python train.py --d_expert=64 --balance_loss=0.00477 --router_z_loss=0.001 --vocab_size=8192 --norm="rmsnorm" --norm_eps=1e-06 --tie_embeddings=true --optimizer="muon_variant" --lr=0.012 --lr_head=0.0211 --schedule="wsd" --decay_shape="linear" --dataset="wikipedia_en"
Below are experts of layer 3 (counted from 0) of a mixture-of-experts language model. Rows are named router (the router's row for the expert), gate (a neuron's input weights, with its number), up (a neuron's input weights, with its number) and show model dimensions 0-159. Each number is 50 + 15 x the weight over its row's rms, rounded and kept within 0 to 99.
Before each expert's rows: "comes after" lists some tokens at least twice as common just before its tokens as in all text. This comes from a sample of Wikipedia text that the model never trained on. Tokens count by the router's weight.

# expert 121
comes after: ".", ",", " that", " where", " and", " when"
router:43 53 21 52 61 20 45 52 60 63 42 49 48 75 47 46 37 58 38 31 30 72 46 32 69 72 71 55 43 65 46 33 51 64 78 67 59 13 51 51 54 47 27 31 43 51 55 46 51 62 60 42 73 61 37 53 46 53 25 64 52 32 24 47 60 28 45 52 35 34 49 31 55 71 53 36 56 40 60 47 59 26 37 60 39 35 52 16 51 58 47 30 76 44 68 45 52 77 66 63 74 48 56 32 56 30 34 40 48 82 22 42 45 52 42 54 29 58 45 33 76 37 53 50 46 53 35 67 37 48 26 47 64 58 36 49 71 34 32 41 40 59 68 32 61 28 80 62 26 72 69 76 35 70 40 41 64 85 51 45
gate0:71 40 30 72 50 59 24 68 34 38 70 63 53 63 67 35 31 08 49 68 60 62 53 26 69 66 48 50 55 56 59 52 36 44 52 64 41 32 37 32 74 50 64 48 37 45 36 57 31 52 81 35 48 57 44 46 40 55 26 37 54 43 36 20 44 51 62 43 63 78 64 67 21 60 56 75 43 70 52 46 39 52 22 62 34 56 47 26 53 64 49 48 58 27 60 50 45 32 64 41 47 45 44 14 71 61 61 53 70 47 43 62 42 23 59 56 47 61 54 70 49 58 63 42 85 44 61 43 71 48 51 40 46 37 60 86 62 54 23 40 50 51 35 54 52 43 42 73 53 48 37 07 13 52 25 39 45 47 35 37
up0:51 47 39 45 49 41 62 40 38 62 47 04 35 37 38 62 59 69 57 21 54 27 44 47 33 71 51 51 70 69 44 33 45 31 70 61 68 53 61 47 63 58 22 34 64 50 54 21 50 44 29 54 60 49 49 51 67 47 82 61 66 63 61 58 66 29 37 37 46 50 45 45 38 46 78 38 70 56 19 40 65 67 53 67 52 54 47 44 36 57 58 57 59 46 30 25 50 43 42 36 11 49 83 55 33 39 49 45 47 60 30 34 27 42 47 35 79 71 59 62 40 39 63 49 00 47 48 50 61 50 45 47 23 34 60 31 63 65 71 56 67 54 46 46 61 41 62 55 40 48 74 75 62 52 66 40 21 29 34 70

# expert 184
comes after: ".", ",", " he", " that", " where", " which"
router:28 44 22 64 71 35 45 82 57 47 31 51 47 57 54 30 41 71 46 20 39 75 54 30 59 81 70 43 31 51 66 58 45 56 66 47 59 22 37 54 66 60 47 49 42 45 57 49 53 54 42 26 50 63 37 39 19 38 30 61 80 40 40 43 50 46 42 67 18 24 38 47 45 72 38 54 51 31 42 48 49 40 43 63 31 33 57 21 40 59 65 21 50 37 76 49 65 61 64 59 66 54 74 27 48 32 40 33 43 60 31 63 31 59 26 60 34 64 71 35 80 37 46 46 39 55 45 69 41 49 39 42 34 58 33 42 62 39 48 37 40 48 59 24 69 22 81 66 33 64 69 51 45 66 38 35 53 54 64 73
gate0:27 30 51 59 23 64 56 39 46 38 17 33 31 58 69 47 51 33 64 44 45 56 60 76 61 60 63 41 30 50 50 50 43 25 68 42 87 63 59 57 58 49 36 30 35 31 62 27 50 32 53 53 43 77 33 35 67 55 75 53 12 57 87 36 45 68 59 39 50 24 35 38 48 47 58 47 70 43 59 60 60 16 48 40 51 37 46 72 36 51 66 39 41 34 42 54 52 32 29 49 59 54 64 37 31 47 76 23 47 61 46 08 69 51 56 47 53 52 52 66 53 52 57 28 69 54 45 42 39 61 31 13 48 30 80 46 52 61 34 55 50 52 50 38 58 83 54 52 51 45 71 43 71 29 47 63 61 69 53 56
up0:30 65 55 75 65 76 61 57 44 45 62 39 49 10 44 53 53 41 61 49 48 31 53 87 47 61 74 42 23 63 55 48 53 69 47 34 82 38 31 47 48 29 79 61 54 44 41 26 65 60 49 34 35 39 42 53 64 70 91 53 35 44 66 46 48 74 51 53 38 65 28 57 41 66 33 51 34 52 62 55 39 51 58 66 27 51 37 66 68 49 70 62 26 33 38 67 70 62 53 70 17 39 41 30 39 53 51 51 32 58 42 27 60 53 57 63 67 69 52 40 17 42 77 53 15 65 56 57 45 48 45 39 54 30 51 64 39 63 41 46 61 35 50 68 50 60 51 27 59 53 64 90 57 41 28 49 43 45 42 27

# expert 180
comes after: " of", " in", " at", " to", " for", " on"
router:63 27 34 59 62 40 38 58 64 63 30 55 37 82 70 39 37 59 40 21 36 60 26 30 53 74 52 39 46 79 55 56 38 55 68 50 28 31 44 74 54 60 32 40 57 42 52 32 81 56 42 49 61 66 27 35 26 53 37 50 69 17 48 51 59 41 28 51 49 35 46 23 63 56 65 46 59 37 60 60 44 40 41 45 55 37 67 14 41 42 55 41 72 16 52 42 53 59 66 56 75 53 45 31 46 42 46 33 47 48 20 58 40 57 33 43 15 59 42 27 56 34 53 39 16 66 48 81 43 50 41 65 38 54 45 77 50 21 50 45 44 71 54 32 67 44 59 44 54 59 57 61 44 74 48 28 69 61 45 80
gate0:75 43 38 30 64 42 54 68 51 15 48 57 40 32 51 66 36 42 51 45 48 53 38 49 49 48 22 44 40 55 75 44 49 88 42 60 54 49 49 78 70 34 51 39 43 38 48 30 46 74 31 92 47 63 59 72 65 43 33 51 55 55 41 62 37 72 26 31 50 26 64 20 45 40 94 53 37 53 52 62 40 38 43 53 70 59 47 68 50 23 39 60 23 49 53 61 50 25 46 54 36 78 49 71 56 56 29 79 31 58 55 53 42 43 51 29 88 65 35 62 33 55 47 71 52 42 42 72 35 36 46 66 68 41 67 59 43 59 54 20 38 31 39 57 45 58 81 39 59 40 50 43 44 44 52 75 64 60 53 41
up0:37 43 51 77 64 34 72 42 47 70 50 29 62 46 18 26 62 50 71 41 39 61 45 61 58 62 29 51 62 48 59 53 52 60 60 44 75 31 34 53 51 38 52 70 36 43 52 81 46 24 45 65 75 51 47 70 55 46 48 29 36 40 48 31 47 33 66 63 46 29 13 44 48 35 25 46 74 32 43 61 26 50 32 75 36 34 56 60 54 41 47 19 55 73 74 63 73 49 26 36 50 39 79 63 48 16 42 28 62 44 59 35 55 45 37 63 71 47 56 62 51 38 40 64 37 60 32 53 65 52 33 64 30 63 39 66 47 48 50 66 61 64 48 47 13 44 50 52 36 36 57 30 59 55 45 51 65 36 86 82

# expert 84
comes after: " was", " to", " were", " he", " be", " He"
router:54 37 23 50 55 22 57 89 54 46 49 48 51 63 76 46 48 70 55 23 40 73 48 30 61 82 72 49 49 64 63 80 13 66 63 48 55 46 37 61 73 47 48 51 59 60 55 33 66 51 23 43 65 52 25 47 45 36 35 43 49 46 50 38 49 29 55 55 51 35 51 44 52 87 60 32 67 33 41 50 51 31 47 65 65 57 61 46 53 44 44 37 60 39 54 50 68 78 57 67 55 38 61 38 48 37 29 39 50 47 38 58 51 39 15 64 37 62 55 41 61 26 63 63 55 48 49 71 46 63 11 52 40 60 52 80 71 35 38 18 46 50 79 25 57 37 75 47 46 47 83 57 32 77 41 23 51 62 46 49
gate0:74 54 48 46 50 42 56 41 50 90 40 70 46 59 68 40 66 55 42 52 58 56 45 40 44 67 43 57 72 71 53 55 93 31 31 48 41 56 51 59 70 73 57 46 48 25 69 40 44 56 38 20 52 50 44 65 54 66 60 69 38 55 34 47 74 60 13 55 74 62 63 56 55 47 37 50 35 39 83 32 35 68 75 41 54 48 42 77 48 61 41 67 77 61 34 73 32 36 16 50 57 34 59 30 81 63 54 36 56 61 56 48 36 38 40 23 57 43 67 59 55 32 43 53 41 37 57 65 62 33 24 52 69 63 77 29 65 72 41 44 59 46 58 76 39 43 60 48 37 51 35 65 53 24 62 51 75 74 60 59
up0:70 41 68 37 41 65 72 07 77 59 60 49 67 54 60 50 52 33 47 54 43 60 68 35 39 68 42 44 33 47 52 83 37 38 33 77 79 47 73 61 60 54 23 33 53 46 63 37 47 62 34 65 57 62 80 36 42 69 64 39 61 63 39 41 50 64 34 59 35 57 62 57 60 31 30 43 47 48 28 72 41 57 63 42 61 46 52 31 42 50 48 48 48 51 66 47 68 27 24 21 63 35 31 72 43 67 56 36 81 42 65 31 36 42 41 53 65 67 46 29 44 51 47 37 41 40 32 46 58 42 65 67 99 49 52 52 35 57 47 54 56 47 53 47 76 66 55 54 54 29 39 71 40 57 53 24 19 75 32 37

# expert 47
comes after: " |", ".", "-", ":", "D", "V"
router:46 52 39 56 58 34 49 57 53 67 32 50 42 60 49 39 51 79 50 37 39 71 24 52 73 78 60 57 28 78 71 58 15 47 71 36 44 33 35 36 43 56 25 42 57 58 46 47 53 38 37 24 46 67 40 41 30 54 43 49 74 16 41 46 68 24 16 69 55 18 66 28 70 64 75 40 56 46 52 69 54 46 36 48 38 25 71 27 42 57 52 25 51 42 51 44 72 58 36 72 48 19 67 53 57 43 25 23 30 54 42 69 32 54 31 32 31 46 57 39 80 53 54 33 44 44 44 43 45 37 45 64 30 60 40 52 53 46 49 41 31 66 59 43 73 41 54 35 57 63 61 46 36 53 39 29 78 56 38 66
gate0:70 45 43 46 40 45 58 73 51 60 40 72 61 43 76 61 47 79 42 74 60 49 49 82 63 67 42 70 42 31 25 56 46 49 64 29 33 68 31 75 70 43 28 47 46 39 23 31 52 46 35 20 53 47 19 45 36 61 39 44 46 62 59 78 51 20 55 76 55 55 58 35 45 59 43 29 53 71 32 32 76 64 42 68 58 45 67 36 60 72 42 68 44 29 26 73 49 21 31 56 69 70 63 36 67 68 42 43 63 30 45 47 50 45 52 42 49 50 55 31 69 59 45 29 48 56 43 41 42 70 64 48 47 31 31 61 40 40 60 48 70 41 53 10 61 72 38 22 35 41 39 52 75 61 36 49 59 39 45 66
up0:49 48 56 70 50 40 50 38 84 40 59 55 33 81 68 30 52 54 41 58 74 41 55 55 49 59 05 62 53 72 38 54 42 35 61 48 57 53 50 45 37 86 56 50 46 48 12 24 39 32 54 40 48 37 40 45 40 44 70 20 63 54 64 29 61 32 61 71 68 67 59 42 42 62 45 67 66 50 51 66 57 34 44 51 43 43 30 41 36 60 24 36 47 44 28 34 42 58 52 54 25 64 69 52 24 77 44 60 56 36 14 30 49 48 35 45 52 40 42 61 28 41 52 50 40 50 41 39 36 51 75 38 55 23 50 51 68 65 55 76 29 29 35 39 79 40 30 68 92 56 53 30 47 43 56 44 52 35 39 72

# expert 177
comes after: " to", " in", " and", ",", " of", " the"
router:37 42 46 67 82 40 47 57 57 49 46 47 49 59 61 42 27 59 31 29 54 72 42 29 63 66 78 49 37 71 71 80 23 71 59 61 38 21 44 62 39 47 26 54 54 58 73 46 66 53 48 38 52 68 38 32 37 52 49 68 58 28 53 40 67 19 33 68 44 46 55 34 60 56 44 24 63 35 63 56 57 47 42 42 55 36 55 22 38 48 69 16 59 44 49 44 83 53 50 77 53 45 47 40 41 47 48 23 23 48 39 68 54 51 24 55 50 60 49 28 76 37 53 49 49 50 42 64 40 57 33 67 40 38 46 77 60 44 40 44 32 64 80 25 68 19 87 41 52 55 72 42 40 78 44 38 59 56 41 69
gate0:73 66 33 64 86 61 60 60 50 38 62 42 46 13 50 24 43 44 72 19 29 57 37 62 77 40 68 52 49 66 53 32 41 66 56 53 36 59 79 76 47 70 46 53 34 37 51 26 91 48 75 61 42 39 47 46 49 45 89 44 33 42 44 40 47 64 60 48 36 31 52 59 52 40 51 50 50 41 41 60 57 57 71 60 72 53 37 64 51 31 33 35 46 44 54 55 52 80 35 60 61 47 35 64 45 33 30 61 25 57 31 70 69 58 40 47 30 43 33 49 33 28 66 49 44 20 37 45 31 44 53 40 57 55 61 68 35 44 41 41 74 40 87 52 46 68 15 56 62 50 47 25 70 48 32 57 44 37 53 50
up0:42 48 37 66 43 41 49 73 50 36 52 55 39 62 37 57 48 47 62 35 37 57 27 35 17 73 24 57 54 50 42 61 92 52 76 40 50 57 21 38 55 16 56 82 59 54 44 52 45 63 24 59 69 65 24 51 13 62 75 52 71 66 51 55 43 42 56 71 30 60 50 82 51 48 43 55 34 56 64 56 50 43 61 60 57 31 38 47 62 57 52 64 45 59 39 59 65 24 58 48 44 79 21 65 52 48 54 69 39 61 52 40 62 58 23 43 54 58 16 23 56 69 65 45 60 51 26 27 48 54 42 79 52 29 26 49 30 22 52 25 62 56 27 64 38 33 62 51 42 60 55 62 47 48 45 49 27 37 53 57

# expert 176
comes after: "|", " |", "-", ":", "==", "born"
router:47 42 44 61 65 44 42 61 53 45 35 63 30 63 62 43 33 52 51 30 47 54 17 30 71 50 68 58 34 73 57 63 27 62 65 42 47 08 31 61 49 57 43 15 56 57 58 45 72 55 26 17 49 59 30 34 25 34 36 75 57 41 61 41 60 28 29 65 37 43 68 50 57 48 55 37 69 42 59 48 57 44 28 60 46 47 67 41 33 40 73 29 53 32 48 25 69 62 42 83 70 52 64 33 38 48 26 33 24 53 22 67 40 42 42 38 42 70 42 18 52 46 58 39 34 48 53 64 31 47 40 60 41 57 47 61 51 41 36 42 18 78 56 26 68 36 73 41 35 68 69 38 33 68 46 39 54 60 45 57
gate0:62 65 63 41 77 25 43 46 50 43 56 63 35 73 83 36 34 58 44 57 73 50 40 59 26 45 38 64 54 71 54 07 47 51 62 30 41 24 71 48 52 65 61 45 81 76 36 32 66 46 77 62 26 33 64 71 55 62 43 73 47 36 41 47 48 37 53 22 41 46 58 59 31 50 46 50 44 51 26 60 29 31 31 43 44 75 36 36 52 62 41 29 51 41 49 41 63 38 40 67 36 38 65 59 48 63 29 64 29 39 51 38 47 72 45 26 32 37 66 51 63 54 57 22 41 47 51 41 27 59 74 53 58 58 56 26 34 56 73 49 43 30 52 47 73 28 75 56 63 28 48 45 64 63 30 25 53 22 46 34
up0:52 30 56 60 48 60 43 48 33 37 34 31 26 38 53 83 62 44 09 38 52 53 64 52 26 40 44 17 49 37 59 39 68 58 42 68 46 52 53 67 30 52 67 53 58 28 34 48 35 47 53 23 31 58 50 64 80 37 56 79 14 45 47 51 59 46 66 52 40 65 57 64 66 63 50 55 34 52 43 60 82 73 45 56 36 39 46 68 40 59 47 56 59 52 57 62 44 36 47 56 59 48 22 83 23 52 33 24 37 84 63 66 54 41 53 62 31 74 36 46 69 59 75 54 51 62 43 44 89 60 24 50 37 40 53 41 65 50 64 27 62 64 48 64 56 50 47 65 70 30 30 21 57 41 68 59 70 60 46 59

# expert 68
comes after: " ", " |", "1", ";", "'", "_{"
router:48 26 44 73 63 35 38 62 66 66 50 38 23 68 51 63 25 62 35 46 31 76 24 44 58 69 70 64 29 67 67 48 14 68 67 47 63 18 42 55 49 63 38 45 84 54 72 41 47 54 35 46 65 75 42 34 39 39 40 75 55 16 24 41 64 38 35 53 46 32 42 27 51 55 56 22 60 38 44 50 46 51 36 54 51 32 55 44 37 43 65 28 55 42 74 42 84 56 75 58 63 51 57 49 35 47 37 37 42 55 37 50 44 59 40 46 48 58 63 31 49 36 58 18 14 44 53 59 40 33 32 53 68 50 54 71 64 27 33 49 47 54 61 39 50 33 66 38 44 72 82 46 39 63 47 28 61 65 38 65
gate0:15 57 69 68 51 49 25 44 46 54 52 43 44 76 67 43 64 68 44 18 59 42 44 20 49 52 69 77 54 43 48 44 49 32 29 28 53 65 80 47 70 47 47 43 58 71 58 22 56 46 59 47 48 68 40 61 49 61 33 40 60 21 30 30 43 50 48 41 60 67 47 51 63 50 62 32 58 50 59 72 49 57 22 38 41 78 64 59 57 85 37 44 65 41 37 56 45 59 15 44 36 69 98 27 56 40 53 61 41 28 69 41 59 66 46 93 59 49 69 64 74 48 52 64 35 62 56 47 52 49 36 62 31 50 68 43 59 72 33 43 44 32 72 28 65 34 69 60 45 61 36 47 36 67 51 37 59 45 48 42
up0:50 66 45 49 29 65 56 42 71 47 45 85 45 72 67 48 80 56 56 52 28 35 22 33 44 55 61 46 48 70 32 65 42 52 45 67 40 76 43 41 50 62 49 67 45 39 46 47 32 58 52 46 41 26 30 44 46 56 40 49 46 66 41 76 47 36 34 40 44 46 43 45 47 59 87 40 48 76 21 64 57 32 44 63 23 67 57 54 30 50 44 41 61 53 42 48 59 45 37 32 30 70 52 46 67 65 68 30 33 52 81 48 61 47 72 71 49 48 46 54 34 65 43 39 38 68 53 24 43 68 70 64 68 70 74 29 87 82 43 57 18 29 34 35 61 69 36 53 21 48 28 29 40 55 23 50 51 53 33 63

# expert 95
comes after: " |", "9", "0", "1", ")", ","
router:48 31 44 77 63 35 35 64 59 62 45 41 19 63 48 55 22 62 36 49 37 75 23 44 59 66 66 63 31 68 61 49 22 64 69 50 60 19 44 58 39 64 33 43 80 56 68 37 46 58 38 41 62 79 41 24 35 38 38 70 57 13 33 38 60 40 39 54 43 30 43 29 54 51 57 27 62 37 47 47 42 52 38 50 47 36 53 47 33 45 62 25 56 41 76 43 89 61 81 64 65 52 51 43 38 47 37 30 44 54 38 58 35 58 39 40 46 58 63 27 51 42 53 16 14 45 50 62 44 31 26 57 61 50 45 67 63 27 37 48 40 49 61 34 52 35 67 42 49 69 82 46 41 68 47 31 64 62 44 66
gate0:47 24 49 61 84 28 48 71 41 42 35 39 60 52 57 48 69 55 46 51 42 54 50 55 50 39 36 26 40 65 56 53 46 41 43 73 64 71 40 62 66 35 55 17 41 50 37 48 39 67 59 37 28 92 47 47 28 60 49 43 40 19 24 51 40 32 30 67 47 29 84 27 51 73 64 66 69 40 39 46 33 41 34 66 65 51 49 78 57 57 35 47 51 48 45 42 52 65 63 63 67 41 63 59 36 53 69 60 36 31 53 43 26 25 31 13 64 50 53 22 66 55 65 35 27 64 43 39 57 48 42 38 62 15 28 58 48 22 38 42 34 58 65 54 54 38 43 29 22 78 45 50 60 64 53 58 56 71 46 58
up0:32 25 73 50 57 59 64 42 54 44 51 64 57 68 63 44 54 66 71 20 40 26 60 51 19 43 34 40 48 44 64 63 69 61 77 44 59 49 19 31 66 26 62 42 71 38 66 43 58 45 31 62 25 62 80 59 44 51 75 35 33 50 53 62 56 54 33 52 56 42 57 43 35 68 52 24 62 39 40 58 65 54 77 27 37 37 44 73 38 59 09 54 31 55 41 52 49 58 60 48 51 29 61 73 69 45 67 84 23 39 84 41 41 44 33 33 22 56 46 36 37 70 38 47 35 61 28 56 44 67 46 59 47 42 21 47 52 46 59 57 60 50 43 45 38 43 36 36 64 64 58 19 51 44 83 65 49 60 63 57

# expert 188
comes after: " |", " in", " of", ":", ",", "|"
router:29 47 46 50 71 25 36 58 55 63 53 78 36 54 49 34 45 66 59 41 40 77 31 36 76 78 56 49 38 63 63 77 42 60 55 64 46 48 27 58 34 63 50 17 49 52 36 39 58 73 26 30 50 65 26 50 41 72 34 54 69 00 54 45 59 35 24 67 43 33 66 37 71 70 46 24 43 46 56 73 29 42 37 47 39 40 64 39 34 49 51 32 52 42 52 41 79 62 71 70 57 38 52 46 42 32 30 42 38 42 14 59 33 53 38 59 28 55 36 55 54 45 44 20 49 54 61 50 40 61 53 59 47 46 40 50 59 51 62 38 40 75 71 41 58 33 50 25 49 41 78 63 43 64 35 22 56 61 33 48
gate0:51 50 67 60 22 67 59 72 85 44 58 14 65 75 46 72 32 53 36 50 60 36 42 41 22 23 27 68 50 51 32 68 66 31 47 80 61 83 39 41 43 53 58 41 43 36 61 56 42 44 46 65 41 52 21 52 47 53 60 53 56 28 58 63 36 43 46 35 38 35 19 70 34 66 24 73 34 46 57 14 63 46 55 41 49 37 67 59 42 53 29 47 57 38 59 59 80 35 65 35 62 70 38 37 49 67 29 46 55 58 37 44 32 62 40 42 57 14 69 86 43 31 41 39 54 62 57 58 66 60 72 43 60 52 40 77 39 64 48 54 29 55 51 33 74 60 31 56 52 54 52 62 68 45 56 36 43 55 46 65
up0:40 57 53 23 67 56 63 39 49 54 66 23 50 44 62 54 78 51 39 76 54 46 33 41 61 76 56 47 29 48 51 46 32 39 42 39 54 68 77 68 77 62 56 57 58 41 24 30 43 47 54 62 60 32 61 51 77 47 21 40 74 75 60 47 68 68 37 31 58 58 61 77 42 56 59 72 16 61 30 36 71 74 50 35 67 69 91 34 68 70 61 80 55 69 69 52 57 37 56 67 44 29 30 34 52 58 47 50 49 46 31 63 29 42 59 61 37 73 68 42 51 43 36 66 45 47 75 64 46 34 38 50 70 45 76 45 58 42 57 21 39 67 56 69 47 41 54 72 71 38 59 69 54 47 51 45 41 28 48 44

# expert 108
comes after: ",", ".", " that", "s", " which", " but"
router:39 58 32 67 67 35 34 72 55 66 38 51 47 73 46 30 36 49 53 26 39 77 55 39 60 78 73 47 29 48 53 49 48 79 57 52 44 22 33 65 44 62 29 45 39 55 50 41 45 57 52 38 53 62 48 42 42 66 23 69 83 43 38 45 57 39 42 58 40 27 58 28 61 53 28 37 67 42 43 44 79 33 41 45 29 39 52 29 46 59 66 26 52 12 53 44 58 62 67 63 64 51 64 32 25 31 32 43 42 75 40 58 44 58 30 56 30 46 51 33 87 34 43 44 36 70 46 49 47 40 32 65 48 44 41 50 65 39 55 11 39 75 56 33 64 35 76 67 26 68 65 59 50 66 40 45 65 83 58 61
gate0:54 29 68 39 33 59 65 24 65 52 44 37 44 54 86 62 66 61 37 15 46 78 55 49 44 40 77 70 39 53 69 76 29 57 29 17 57 42 51 25 59 58 41 54 26 59 53 61 51 37 50 40 28 33 85 60 43 49 46 48 46 28 52 49 46 37 69 43 63 50 40 59 90 22 35 42 56 52 29 73 58 45 48 44 37 61 43 46 54 37 47 40 42 78 28 41 35 79 59 08 46 34 51 56 40 77 63 60 70 58 38 66 17 43 69 46 57 44 54 57 22 47 39 66 57 32 47 38 54 53 58 68 73 71 42 59 56 50 51 65 22 22 57 62 49 56 52 53 62 45 37 64 43 51 59 30 51 58 46 60
up0:67 43 60 38 44 82 67 47 90 38 18 41 80 65 21 52 42 58 43 36 51 43 61 36 46 44 64 30 50 38 42 48 62 21 31 39 38 59 42 63 40 34 36 60 73 51 56 41 66 54 48 44 53 29 60 68 48 48 42 53 17 69 45 28 44 43 32 41 52 36 65 63 26 55 42 36 60 62 53 44 30 35 64 30 12 66 37 53 53 41 76 33 45 57 41 44 53 29 71 49 60 39 32 55 60 49 48 34 64 53 61 64 41 56 73 56 94 67 70 22 47 39 53 41 60 64 48 61 49 41 46 71 56 62 40 59 55 63 39 32 41 43 33 54 37 75 22 66 34 52 71 54 32 32 37 25 79 39 25 56

# expert 110
comes after: " |", " ", " ==", "ing", "^", "\""
router:49 22 42 70 58 36 45 62 67 71 49 39 22 68 50 63 29 65 30 45 29 68 29 41 54 72 70 67 29 64 68 47 15 64 70 58 67 22 41 55 52 59 42 45 80 59 73 46 47 60 37 46 63 74 35 38 35 34 38 73 52 16 25 35 63 31 37 55 45 31 44 28 52 55 55 18 58 38 43 43 46 53 37 52 58 34 56 39 43 41 58 27 50 39 69 42 86 54 77 55 66 50 65 47 38 47 32 40 44 59 43 48 46 54 39 54 49 60 62 30 52 37 56 21 13 40 58 59 45 30 30 57 69 49 51 64 72 32 35 49 39 57 69 42 50 37 74 41 40 68 86 49 34 60 47 31 62 66 49 62
gate0:46 35 41 76 55 41 71 51 50 30 88 53 59 40 49 43 41 48 54 60 42 47 54 53 67 59 42 56 74 52 61 68 52 57 59 61 67 56 49 47 36 64 37 69 44 36 34 44 80 34 50 31 57 63 35 57 72 04 68 47 56 44 53 36 58 47 37 57 38 42 16 56 47 65 50 27 43 63 46 41 88 43 33 54 67 58 61 50 60 63 57 26 58 62 49 33 33 29 43 76 49 40 46 31 53 56 67 90 37 61 26 50 43 50 33 51 47 33 48 34 53 36 10 53 46 57 32 44 47 52 34 48 80 67 40 23 24 46 72 39 62 95 60 48 76 37 60 73 48 41 41 45 41 65 41 19 46 51 54 63
up0:39 59 75 15 59 45 57 42 32 59 52 61 67 62 41 54 54 47 61 87 38 44 61 48 53 40 59 49 81 37 48 70 77 29 33 65 39 65 85 59 50 46 34 48 37 47 60 47 71 69 47 59 70 52 54 66 40 53 48 55 67 59 79 53 72 54 39 38 51 22 64 45 64 54 26 31 50 33 32 67 60 43 34 44 52 66 46 52 45 45 59 55 47 42 54 31 43 60 63 71 57 34 42 51 35 75 58 64 56 67 54 54 59 36 64 30 59 60 50 44 29 44 56 62 90 48 63 71 51 59 70 39 15 42 78 62 27 45 66 70 39 82 48 50 32 44 81 71 40 28 30 28 38 45 73 36 45 28 78 54

# expert 8
comes after: "9", "0", "1", "8", "4", "2"
router:50 34 43 78 66 36 34 63 58 63 45 43 23 66 50 55 25 60 37 46 36 76 24 41 63 70 66 65 30 74 63 52 19 74 67 51 57 13 43 54 36 65 30 44 75 47 71 39 50 52 41 36 67 78 41 27 39 42 38 77 55 16 31 44 59 42 30 59 42 30 47 29 52 54 53 29 60 42 50 51 47 46 34 53 50 35 53 41 36 44 57 22 51 37 79 47 86 61 79 64 60 50 54 39 37 44 40 35 40 51 41 56 36 57 42 49 48 58 61 29 47 38 53 13 18 45 50 61 44 28 29 58 63 54 43 60 61 25 42 46 42 52 60 33 50 32 71 38 41 68 82 40 40 63 48 29 62 54 46 64
gate0:44 45 51 61 50 40 11 46 36 68 39 53 46 47 81 66 40 36 39 73 39 46 35 54 56 57 47 56 36 59 40 26 39 51 51 23 47 42 42 53 43 64 67 85 64 34 12 60 34 32 47 60 44 51 28 60 55 37 45 47 61 38 65 45 75 49 36 66 30 30 55 58 74 42 67 62 44 49 63 64 60 18 65 69 39 56 32 55 32 35 55 35 45 49 53 12 27 53 51 44 53 39 58 63 65 48 59 51 61 47 30 52 32 30 59 57 34 64 14 41 32 67 60 40 36 54 52 51 50 78 56 19 20 42 51 52 57 51 52 24 12 50 39 33 49 30 76 43 25 45 57 56 58 30 20 32 36 54 48 72
up0:68 70 31 87 72 61 49 57 42 61 81 38 43 63 83 46 33 38 41 46 21 57 70 39 44 43 37 42 11 67 52 36 62 48 59 37 64 47 48 57 83 55 54 44 72 66 60 53 34 69 68 58 41 58 56 71 69 69 57 58 78 36 89 57 63 29 40 36 52 44 65 55 52 52 28 66 32 46 32 45 43 60 42 55 07 56 48 48 50 38 48 56 30 42 43 50 52 40 63 60 40 77 54 68 44 45 48 45 37 46 59 51 40 23 58 28 52 82 34 64 34 25 59 58 57 48 55 46 37 40 32 63 66 37 61 26 50 65 67 61 37 54 32 39 67 25 43 36 52 67 33 63 67 69 67 79 46 37 45 56

# expert 134
comes after: " ", "1", "3", "-", "2", "4"
router:61 21 29 72 50 33 43 53 69 58 50 60 43 71 59 47 26 52 38 46 37 60 46 44 81 63 55 60 49 60 51 42 22 47 55 67 55 28 50 63 51 40 30 29 51 38 73 48 65 68 20 45 55 71 24 48 42 36 35 75 74 37 39 34 74 27 58 52 40 36 42 35 60 62 53 42 58 55 54 52 45 41 26 70 47 42 56 26 48 40 50 21 57 23 51 44 99 67 49 64 40 49 62 53 26 30 38 32 32 60 26 52 43 45 45 34 46 77 48 33 64 44 41 43 29 46 38 52 22 29 51 58 45 54 49 53 45 37 56 50 42 44 67 30 64 49 61 41 48 48 79 49 31 69 27 01 61 66 45 66
gate0:55 44 59 48 48 79 47 55 82 38 35 25 15 57 52 50 47 19 56 63 73 59 71 35 37 47 53 56 31 52 57 76 51 51 55 64 48 38 63 84 17 33 58 46 23 32 67 48 58 72 51 74 56 32 63 29 39 20 59 73 48 72 59 43 45 68 39 68 58 60 56 64 45 40 25 51 49 43 55 46 56 41 51 39 52 50 48 45 39 58 76 57 43 48 40 54 65 68 39 50 43 82 58 60 69 51 47 42 40 75 70 37 53 47 54 55 47 51 52 57 62 56 51 30 35 72 17 46 59 59 96 34 45 49 61 51 68 36 36 85 61 70 37 50 35 41 36 63 59 64 25 26 56 45 45 70 46 76 73 66
up0:73 73 51 45 59 65 36 28 43 52 48 69 19 50 37 67 66 62 55 31 32 52 60 52 76 54 53 55 83 68 69 67 42 54 54 46 59 59 53 54 70 28 58 56 40 33 32 53 58 56 45 38 54 35 44 76 54 39 63 43 67 41 47 22 42 52 79 65 61 68 58 60 50 36 48 32 66 28 38 65 53 71 52 53 31 72 33 84 30 39 66 50 69 80 46 48 58 44 73 71 30 60 55 67 33 71 49 45 61 56 43 76 56 55 81 52 58 64 39 67 58 19 32 42 64 49 57 29 28 45 41 75 63 73 74 22 45 51 29 40 43 69 46 34 59 52 60 43 42 42 39 52 77 62 27 59 38 42 69 78